config.toml
n_experts = 12
d_expert = 384
hidden_act = "swiglu"
router_score = "sigmoid"
normalize_top_k = false
balance_loss = 0.00219
init_std_router = 0.00741
tie_word_embeddings = false
optimizer = "soap_variant"
beta1 = 0.95
beta2 = 0.95
batch_tokens = [65536, 131072, 262144]
max_steps = 7214
Below are experts of layer 3 (counted from 0) of a mixture-of-experts language model. Rows are named router (the router's row for the expert), gate (a neuron's input weights, with its number), up (a neuron's input weights, with its number) and show model dimensions 0-127. Each number is 128 + 32 x the weight over its row's rms, rounded and kept within 0 to 255. Numbers have three digits each.
After each expert's rows: "gets" lists some tokens that make up at least twice as much of what it gets as of all text. This comes from a sample of Wikipedia text that the model never trained on. Tokens count by the router's weight.

# expert 1
router:136118105122180112102087126149157097118145141135089088148155166165119096122099141074142156118145101133146165109150133083117158128085095141158138152148131123144148118089097110150108110191093125091155194147112095078095107152058086118149111159142102155109073159114121136109116155104139192157119129107153136176157111148062078120106133159077206169120145090102109154171089100150109149072132
gate0:133112165149134130101146178118149138109143085082146145144123077147131248108126113127136173221135116101120122177127160141139088144126148158114143117136166185093181111164203099147146131138095106125117090187169042108134170174086141143107148163155142122179159109142132095154138123136101116129117125174078066125077110104185107095130105135143102093121148186124140066100090111109141105128143
up0:123141168083097151128175161170154158149080124115138116106165147134134117179118184140154109149113121096113118113090174066147125113062183103135101065109151075114112121064132122096116143106106165100156147137146117095142136162118092068131136138120149126100168113168117135068093161128119135120140095169124109142125124118149093129169191093093210080125146135177076155048101094160118094147089
gate1:133175115118136170141142122144126139101146072122118132136141154130080120146133132063142092113124143099124114079053127170097133150119124107124169139101100113091072092180103158152150070174163074069130100111081111144095142127106082128078129100134187149122057184119149131110128143109172137135127078136139148100133140151141136128063111127093237081095083144096123097098115102074176112122102
up1:105142193124127177128115162092130126131118185124028078143143176064191123079146119198159136117109127172116156115156125136155137154169135109079118154145112121169128123148116124137138132116111104184126090088176127193164135123179166174132118140162160103092191178129137148122119156188120161187124103134136138090122122127132110139102139122128171124167086175090147121137162149157171134153112
gate2:084160157148104114118076101134077146132126155164172090130151139146096099120153146078120128103119126143087105066097119175142150139106114155190184112124137206135161112109055163074137124101105110083094107162164090094127138116148100159110130126126127138138196113145157106133185084175149117121144132119159094135112098129131085123088112126160081154162122128162126181063202095178150120159156
up2:137181156112146159084154096122126106141092131138155100131081120116168170105141132108114073147123124150099194144153112088112135081195153200158141174117181126060176147149093137153187089108166149125081167124139097193127126102117123105129106130122106174108078172192085130091111170153186134107159097189125140131160113112147101179145198137140190123122138157177110084140133107151112084136130
gets: "\n", "\n\n", ")", ", the", "\"", ")."

# expert 8
router:136118106123179112101088126150157097118145140135088088148156167164120096123098141073143156118146100134146164110149133083117158128084095141157139151149129123144148116090097109150109110192094126091154194147111096079097110151058084117149112160141103155109071160114121135110115154103139191158120130108153137177157111148063078120106132161077207168120145090102109154171089100150109149073131
gate0:093085177115151105113172067175134131127151189153085153134143151075134113125155118126115114127184148155129135104146132137090154143105122120132133157095103168170132165136047156140166126136132200131111127121135161163135135092099113037106128115099066160161199117131060136145120132078109132160143136121141092198158082151157184203120120154159147103096167120090075104140100133115155121107138
up0:081121108145045168077153184153139108143111102123119146207119209064129153101080063101157161141119130107156141129126092117139101096141110094132084093147136097192093134108100166163150126116070101158176098174092135090119123132092103125070086129125127155114116134143128138127186112165170168160119120087119116160134150079141117120126125174118092130105136109159095193094098149088071115134104
gate1:077168146141085138127193083090143129108152116154134085097185139153155175126164114106098182105099088102140151105140109168110154098092149134213170201098092098102151132149128105178153187095118154118081076125120142113193169063175142118141154138181055176117101097155134124132175137135169115084172192102173167133100150128054086132167071101149162111096116143120120154126114152121125033166166
up1:113186145149123154089143151138144099187137098101123136114084110101111166102113036180114094094128125141175147154151173177128116054093160127164095111165104112119071165185120109135165100127114058130135043133117106170089118135141153070104182112217111157163094105109095172130124124154093134136117145133154125114153177104160053133147119114099154141088158135059157133126135110101179096087179
gate2:216093149119125115081135157047099208119157090168192122080116068121118102081139103198098140127067100142116089155136099148108141162171177088122089133112085071152125130099113127111146144101099156125151151122138109178152075083081101133141149097135130151162132097107128091151085130079107118121130163114105113129159103146105150114117136140104158078072142141139180102112082205127070132087075
up2:097165107205182116166133162169149101122130126075142154133175068182130135094078154094106152098138158201116116121097087220207113075142158167127144172097132127173126169092164121102143163175130087090090134084130121172130121186108132130146141147146114140114129120159061141122167187108126137103094094178143104128098116137158130072091107132148152183167130163188131122140120162125130092106114
gets: "2", " by", " F", " H", "3", "9"

# expert 0
router:135118106122180112101088126149155097118143140135087088148156167165119096122098141074143157119145101132146165109149134083117159127084094141157138151147132123144148117089098109150108110192093126091154194148111095078095109152059086116150111160141104155108072160114121136108116155104139192157119128108153137178157110148062078121105132161077205168120146091102109153171089099150108150072131
gate0:078126153110089133141192089177133162146108176145102085080071160114203083152117103135131176147177127171159179124164148112120099174146139109086133092073145135154141115190151113148157124142112161115110114181121138096137143185142125073109133148087114141172144167137097074180105123103122096188208122098109157199177180127129135160141064154092170119156152088121128140167134109119169145175172
up0:138112151102105102147103189183105152151135103141106120147085136164127119130110118127135149100124070137151162136122065171123142130098068151082162074137170098116180117105128143121083180094128128201081115128147119116088055153157117153149113219151078123118074098165138109104118060139118127139123168117126095055107135136158156115150137121107071147120077081095109113069122143146114117108121
gate1:130133130132053150085091127087113150117111126122185171112139055117149098146123100206112090142170174123098189086091092117129135196143131148101131134196155126106113125113163182168164111121128128134155127114166102129146080146103097140157096121108106068188091166129097152110131138115185170104143159167102112055156164120102126098095079092100164180160141113167135088118164127179133165071114
up1:149159111159100194138101101170107179111160146181113105122114141137083113153065110151166189196131113160098153152144100081128130157149101200159131101135099173145157086058122113163132149103128086164102161123174096151160170114080090209099112111128111080137125083113147166089086078147104108194114166135044104109119121133136114130110079126132082176178129125156105096097158123161190070098182
gate2:139186065126139107173147156109090132138119130118143131119099094134095112086225149126112137163116138139147131088123077073128130192165200132197122135078090128103155184096122111125091097119173094217109111154164097141157099111126146064121199110097166121121079134060126158120160125098108161137160127188118116119096187150098123146155106136139093099061167143099157098069128127136112133111114
up2:143150085097139087117139170140129173124160165147106107092209162153119068133166119143078206151090134102104110116143088093129141095089111130134106105121123159166143127199150144124151150164136145125055126169105134134153075073136134085142130144128097116138098183148110153067128166103123041157116110133106103159161110145187123110084110146187109070104115119100125164144096101181130161163114
gets: "\n\n", "1", "2", "0", " in ", "=="

# expert 3
router:136118106122179112102087126150157096118144140134089088148157166165118097122098141073143157118145100134145164110149133082115160128084094141158138151148129123144148117089098110150109110191093126091154193147111095078097109151058085117149110160141104156109071159114120135109115153102139192157120129108154136179157110148062078121106131160077207168120145090102109153171089100150108149073131
gate0:112049165133109150095141147125169138161124103144149091190141121138166151112167109126103133096141141135076165113109103101153103106151088116157101126101128128153192144159062108159148187128120141069102195079184118100161176077123116100146111065094157146098115113161134101137094133083089140124178146080097170109112168126181181129132123141101145122113180083086169133120177151168166143189104
up0:103099116122166130170126099182129149134140122144102179143111112109126182065102141124135180095159057130151160144130141184108085071158051164204183100135138163103196107154084078164151133143139129140082150125124130115159117103112133142109112136161135180115160156112091180134122079142153078111118086155121106083160104116153097104161115113101104088141089135105159071129106109134099126140122
gate1:144065154160130125147094158101147152132043087107102152166151119146119070148143106148157122167141062090116106154154205074106114126135165167130167170166126130160107158215105165157145147116126138147168134101141140061185143102132144127150114091094058110117122078110144148136103114197135080110116172144131126061120169089140122141046099109137124194154117099158124118148121139182113109145150
up1:123117094103127034116124138161101115185115141151128102153116122111143080159140156148192087085084123156141193129181130105135077126125110148101127134124149087125106070074134195106098121144120120102200109114137141130096114130106171091120057140139093168168114124157130158066132110217190148147096099160144201119164109125146127176173156127101143191144171111117128179111079149078115123100037
gate2:114167145124136173138146131113126124119176097122119121148116144206176162040143122134095117104130154140123069155137134115129153118112147180189090117123123125101114177112129111111113163115101109114118123206137146125066105159115115172161197157175128170082127090202156138137139138105119137090157104115090095180113134157131090166067131081125124129090170155170133146136103181133148108090108
up2:095186096112174099080120120157146194183103120112148115117109089158075143099093108119180152134138143157151075139140145142131144109169127192104112157130125097126152160063084136153134147142193080143081138115112105145093166074177145129149139082158094165141065104090118102155150061170115062134135073141100138114117134120165114159155105088150162179071164107105135191145132118102158115117138
gets: " |", " of", ";", " |  | ", " and", " D"

# expert 5
router:135118106122179113102088125148157096118144140135087087148156166165119097122098142073143156117144099133146164109150133083116159127085094141157138150147130123143148117090098109150109110192093126091154195148111096078095109151060085116149110161141103155108072160114121136109116154104139192158120129107154137178157111147062078121107132160076206167120146089102109154170089100150109148073131
gate0:126132117143133148122118112143128084108075137092108119114102114130176142126105125115127179159141114112087066158150090106149138091131135156151106133128111124121123175135183109205082138118176103126140169102126150112163179100139124122123122085137149119085175128101175095087150130100160098159128126184154153091100180169112185133093104175077100152137157094092139198166121172152137131149118
up0:175148139157149101074055118077138107101128132150104162128128138161119104087129198123116117136137134143121126137096197100096137131119125046182090150165070103187151128091164139152114154112152122159092211117144127152188121133200086189135142138140132128134151116166123087132124096117115192156147114142157124167084177126136079187145096119146112137074202096141159130092114102138027139158139
gate1:134051112131094128188094158197156139083173141100135124173148126165117072123164156142137152130154153066151121126143095130086136125143176120131125124096068157135126078089090141142172126168169094169211180077064121147203104106147092067128139072090187101118121134113133105169139125161126085142176121099122142089083148119141057101123056132125122056119097118173090116132115166131129162109099
up1:176114121100153195061167158142157111128151165093113092149132147164130196143102123163116125159157168142107067179167161063110141080129115100109093112103141139113155158138174134139162137131108136137165111116130114069177087098160158146114124117159094147158132119085115093199157146085106106100154087128104162189143138117167163110156089154156122127149108125127140121143184140118157118099086
gate2:136119153144174146120117124168107097081113117110090054112140118165107130118167099171139136149179151133142141093178042135148073085185142136113148127168100135168126214133122121173105094023133110168126181150128121112107140120184116148117155070137133172123097158132131179157119093110109140130135123214166109159091173131168049085177137105103083149192165148169139063089129088092101083133121
up2:064142118057048113127154085121175119139136117125151111105069130148136128145124147104116100108146151221129130141119135147147082090117112141150135084107135178158165068106165104188164136113115137166074142155086157110092132138125083103113140097148120107083049078132130106071106091093083135155100163098179108115124171106105129110140133112113112154139169146176087119125062154122131113119096
gets: " the", "–", "-", " M", " B", " R"

# expert 10
router:135118106123179112102088126149157096117144139136087089148157166165119096122098141073143156119144100132145164110149133083117158126084095141158139151149130123143148117089098109150109110192094126090155193146111096079095109152058086116150111161141104155110072159113121136109116155102139192158120130108153137177157111148062079121105132160077206167119145090102109154170089099150109149073130
gate0:130126110137120141136100139117127141132148136089144157166101216153087180120105071123116125072178167126117109125122141128130130115104117177093147117109096158074177138127079079135192196171162171167118157111089127143174111052108171083128162141192149101145127123100126137129109147151150161115111057141106125115147118144166134120173158202159097142075094132229111161143158130117163091083136
up0:098118104145151129181136123097167111123167040150132127105144143191130075152119154115134092110123174060088169195085134114094088093093117143149112158175161074159133160165119153115100151106105080077101152164151183123130097098077115133081124109063130099122145106200121167131158148112137072160170119155100129071105125087170093164125053177096075133168079079161151148153063123142103140103159
gate1:130108052107126146175127066170123067141103076085148166069071137129092080138198141098163159092143125149116153086103130164127093031129111095105128130069156131114166099108132093103074145119130146153179083139097199080156081179083083075163102173115127101127138130118150099137125145077140149104047163144183171144075142125159073155141113167125118159062138117159138126163150141127089151160115
up1:108105124125087145112152123127145154097132128118131141158183083147107069131157108137108124104129122123128089121139122077132087144124062172209153096109105146169086128188106147143169142113128130146115184123164097047112124166117066123067161165182114091111112061077137139106145093092146116058125095093117120124045098136128135102096126086111148178125137145152054163146108158160122107102127
gate2:158114151096111087117115118143071105151083119112135178114121149131102149125164136117171129126106108149085145103104083155163148090119166092119083093099179123115141113149126178157147107075133160118142122180109165190151137144060185123142124096083117157161173104126140096188125129178085113141097150121139170112129206088115107056128115130103101060203135120172129110141129130144164086109143
up2:102211110100163142083157125093083155067143170164132134185108118119090128093121128144078089116063137127198152109155084170041143116133141146129134107112075117126106210090061123138174141155156082119118148144197110055123077109131113103136158147192145146079135140124148121133119160092153152149131136121120089095098120097130087126149124110114161204144126165096118101092191100124152155183136
gets: ",", " The", " to", ", ", " for", " ("

# expert 9
router:135118106123179112101088126149157096118144139135088088148156167165119097123098141072143156117146100132147164109149135083116158126084095141158139152148130123143148116089097109150109110191093126090154194147110096078097109151058085117148110160142104155109072159114120137110116155103138193157121130107154137178156110147062078122106132161076206169120145090102109155169089099150109149073130
gate0:150128109124116132103090113155207129141122138123197112109144079056073110169110145122097166128116141129133122152106093175168131110099128167112113132165190190094166116099147201131118145167128172152112116111105181141146127118159120157158091063088090125149094154067123118129134060197123116145095113118118120158080146143147134105202101076169166105185103123155136123151091099128079139089145
up0:170128179149073084128112106098200144154132138120098121153143153164119118130138118078104202116107099141132171117119087130102161133159123112120232110130150217191124151153146129145105170131167096118135162188154114127110123192166193084203137104145171126142165105124139148124078122144134080181126162113098115188139122106145117098101106183128162122121123097137091188120145102133147231102191
gate1:151131124096135228128163102041158166117104134119095139158092109155140155117118126158177080096061114095117121233124104093127126133149140143140085137127162110109112064117125138109147116141118083079106131102100112106107133108114163175108207150100102192065133124123124073114108168103105096121152071130115135091161160161137154145104132098094128106131143164166119159078106173129145169154088
up1:121106120119135056132113115114147088117105161108167160104134122157131089114142126150098136098063089181138140133089148164175068162089108126135145124187139094130230121155085101134099130125084167199107098187100107101086117110145119108146148118107148099162194024130118101104114207160172094126104131115139177102136160094111129082150126109132095147108197109091113154101082139131120085103110
gate2:140131163123143127127020145080126184133157176072143081093117116032133047108126153145092177139091091145120157103125181102116123142151096132143124065216100186144103096099117170117154113130159145111119132170135169093111145124115098085137206139064159117161138141095166128062145101097082129138138103081138147162119181119203123146138128128096192086140127056151163148076158127096122149122114
up2:193153113113144122170184143091176184148133149128098092103141167134130092146121102113167121067117193095105147150145120083161112190120176177088151119101142112182163121132138145142054157120154126166101060129152070124200122110135195121122112101070125121124138110107109089161117112070140142053108078139178117173191097139127127131094139166103093118194172144157088134207111106166135164114157
gets: " | ", " was", ".", " a", ") | ", " were"